Weights of a small mixture-of-experts language model, trained from scratch on English Wikipedia.
Size: 9 layers, vocabulary 16384, 18.4M parameters.
Experts: 64 experts in each of 9 layers, 6 picks a token, a softmax router.
Training: a variant of SOAP for the experts, 583M tokens, 8889 steps.
Below are experts of layer 4 (counted from 0) of a mixture-of-experts language model. Rows are named router (the router's row for the expert) and show model dimensions 0-191. Each number is 500 + 40 x the weight over its row's rms, rounded and kept within 0 to 999. Numbers have three digits each.
After each expert's rows: "comes before" lists some tokens at least twice as common just after its tokens as in all text. This comes from a sample of Wikipedia text that the model never trained on. Tokens count by the router's weight.

# expert 53
router:488537447493519531441542479537491523547519477520509481495572509526431552490487548496501511456530474407565484505499541454502497404514497517525491484499472474467498534525457474463480432499524487500466485503508441526487637525565514485551526487478530567542513500444582474562449543554491500464523447536539444473509496453548556590572514401505600550523496492503527500563519436510475522501461533542444497564532519498524514511478499493489508491504429532394514481492498485482547439499520472526567497520487548471528486501499433427433535513491505479572510498440464377498424505502482466470
comes before: ".", " |", ",", "–", "%", "0"

# expert 63
router:471590511513517500457474503527479491526515503481549490482503483502474536429505509569500446464502538528499538472600425482547489512523452500452528503468477453428461593454451502449566517515506525526488494548528443488488503489466523487473501516592438478506445452462488495512491532519557535439445498550516383533482491442467531515489558512518587504516526513584552496536506529503571481489488436547492415462480525571496511492511519471505512575521517485475512510613434515538593498510506426472474505523410512479517517503500462537541532479414475530574497492447587445554480499507445492479
comes before: "20", "19", "1", "2", "18", "3"

# expert 16
router:517510495501453484518585515552488508512540531508554512441504476438423495420473497483459477484474513466535538500510435457454507436480495544523486539468504503502471549516511426517470459544490458501459475502527464526413531459463471465529504542510499541551456583523589493597488503531439533461493484524486501490478508467531548476533497384544530506550489509561577566480519476541514508516447523407461533547583504485541540538488568566510595506414435511410529429485486546463499542487503466534520485490415504454548486521471452504430484542534511516580548477524473484491507484457515540469
comes before: " of", ",", " in", ".", " and", ".\n\n"

# expert 52
router:492601553493482540502517499522496509597521476439513470505494545530504469430476474520447467462522473491494607452552410555501442419513497498496442450513435424535479521547506435462532538554425542492498532529487442496476519485507470497501462540494488439515520534468493446531567506498483480479515429550519433570476506471568539551523545463510516534505543533525547528533552489518484474546459488501426527489537508495544518496514553457523498474447444586530540479472496555520459571525417444578514473523524538481476587561456449529434549543489526464553460511509491433482480446472492532496
comes before: " |", " (", " |\n", "\n", ")", ";"

# expert 40
router:448593542522621514516474516485464477548555496444527526518518444515558568464487564482483489360474488484513494518536479532513557522551497497465510477466486432455511549443481408484491509545490537450483493539480499515471449493513503441522603546474536485490502531480419484484427491494531569540474472473553481560500400456512547524528470501515542470583522513523509396534568475497544480495468448499507513498486533540445495465522527502532502504451501471481533494484465523512578519588513502618442527513408490498509460504463473501509495478474459483573490518469500423517498469479496507523
comes before: "%", " |", "0", "°N", " |\n", ")"

# expert 12
router:473560531461535517411469491516460501507541540478536485471490494485506572486478547524504475475491489440491357468444413523517591496509502486509496485502505564473516526501539476535531495553503563519508477511526434476469525494565501407509565546601461464545482458427412538512417496512553527570430502473475545507505471486540510573541531440515578529563538524514528488516530493553593563524473459392503532536504489499511456486492510489549459490461469565456512448497456419552506528533551502491533457454493488501475511441475445464460511486468497463473418523498513502521514486500457494506
comes before: " |", "0", "1", " |\n", "2", "–"

# expert 8
router:559536479458502543440472454515470460494530549476531518472515524521519523491447505515453470478487450448508477489499452499480516482504469492580437486452493444511565470500528483446521440522494473454483561493464486471506498459551520465436519533571474578546530471453436446513430485471544520513500497498528557483475470503502569622480567428471488472555525478508546452524567485544524579567515474516515537455488537544539528489511544541505511489477519567562511507568466426510506506518571438441599542544516535496526441466515393409456514492546492465489449498466588434537447486489489495532
comes before: "–", " |", "′", ",", ".", ")\n"

# expert 10
router:536580529493522570453564499503457503496521452499519471399581473513445467478499518485524448522481395488543531479443476478511549505505548474549462512488447538447501496456535481536576513532426472420471547483604497562506621518573457528473472529505439499534431505516513493477503498534416544567507471493504498487490509515496499575522497434524563506520504522513565484453515530489477490481449567380511466537594511501519464538478464545527565501504470496524527502453470519521507495493437473459484454478514484478513504492485462479509523472475617485567496420522471489566493505473474514490
comes before: " the", " to", " a", " in", " by", " that"

# expert 60
router:481499483447482475459509455538488508499528408470517478493505540484575467508470564479504406496460467520518474493443481494505511491575428452498484484509475545516543463494562504565458490502483540511522593511526462520508498507587452496456471482483414531492502564489478456484457469530487505533493442509511565496486495498505520533533507448580533529559485520513513458493528486546598598519477506497522526522544518500514437458483502554548489540442547508500554486500486600630513476537382503459503471517508521455484440399497486445481522488486590507481450522507542518611487482486437559507
comes before: " ", " the", " a", " his", " —", " other"

# expert 20
router:530517519456489503528529490565465489490542468479520498488497514482428518468408593513479450511497564471525495465494508531453526525497423500563464509472461533500579590561508486517446594527467451483485459509465436550503427420521487510457523496524461553479478584495576478525519507488513499411508514552510534515528493453524498485586609466624460505492494493540485490498536492507514504496472477515423497496532524486582544487491541537529525461407452495388566473478494618497477512520483491488519535500460508463537462492475499448487496500470456475482568476506486466524417494506471556483
comes before: " ", " —", ":", " ·", " %", " Votes"

# expert 29
router:512488441490490541507589491534467452532480514483501495460534406509434508521514517535513476468457526488483493494479522395478506511527517482552493478533479507448536513540587474528467545521467526481471437518561488504444457492511495507490490499459476498580492550560437459572520540502496500449481490524494497467467469483601498506525579488499561539471527505569538483528502493549513485519493554443493380542582559530513428481603460604483477525518576475466548483485497458506480587445428466482445527473454527472524585432528460486480531466438507461565481477433459505529478480482518530475
comes before: " of", " to", " in", " for", " was", ".\n\n"

# expert 6
router:534533479476468491493528421503444456563507504514496512463558410465505460527501577489467498500475574446506553470472457479478566485539531512526484420511442402458480513512525455462483538546473584505479426473516489474456480535525477472566479508549492461586515559555456496582481530532482492424508497564497442487494465470535506560532489477520540579517538525575556380483532472494511500535497475484523460517473528495561484527532500509524514471500455571374545523487497485454507546526491456494588519560490488503543563507475464464472553471444507501533567528469497446501433503454522551488
comes before: ",", " of", "\n", " and", ".\n\n", " ("

# expert 46
router:447521521471530580483509501528433475566507485492502468450508483493440459468488449556463506493494424462521475499529493435582489460525456478546493482456444475472496482487488434452560545614426505538525470488523481647536557433511511468552476514494526397521475483493538490508533485516395506426483472507528407511515493518521533520484492501523602499460526511523536496481523518475540581492462536530473553489495487550490484573502501423522543561497464611486505506510485546486536500550551470540519491512474611496506528484499437479499491469498535459495516487597503473494511442491483513489
comes before: ",", ".", ".\n\n", " and", " in", "\n"

# expert 55
router:544467507505500503507586502550524514551478542467544535475508450524429560496496469542486520467460479482530496418531532542458528468529440498572468524470505544465510524516586454532461487553484518495480423538493489466499442432496442526536502510513574448583448523514522469592406482487520477497509471430521466534456477507559549502561549486495527509546521474544543473520521477494549499509466465426400456559534543529542434450565478527535499525463571528466490388451476490530509542522466464570470569475457505506552515451488432532482529501567440479532554434468511464494467504481531526478
comes before: " of", ",", " and", "'s", "\n", " century"

# expert 37
router:536515426474468510562573450551480512558542444498497528476602437472461474486512542507494491496523533436552510459527469432504571456525487501505500505484468379457464494465530469456479559521505494475341421515468504511502466483477482483505519533510521529535506522593556432531525540495547537422485464563494471510484513494542503533514492435565520561494520505580510452529497508539497500551481501500485439523503521521543491565529516518522469480492486504415498537532518454471506515541457470407506538632435461446528542485470468437455543502505483503545519489517457459519453494506505552525
comes before: " of", ",", " and", " in", " was", " for"

# expert 36
router:508458526452468513464505480516471502500492529481549472491528472532580565549451495497485515457515405495534474510419500472465452418535488444626506465470445521528509507539477510501498554511479460415443537495484470487514509412541515459510509512509527532482520519433540516487496509510498496542476439433605566502508483469536494531505491490521529539577484514551516481536492483476512523561503493515492537476433521496553420476508528511533468468468577476482517503495446445574513518541576435469503501470528541511547438448470509466414558534526542477505537524358532435570440500461436531540
comes before: " ", " |", " he", " it", " they", " she"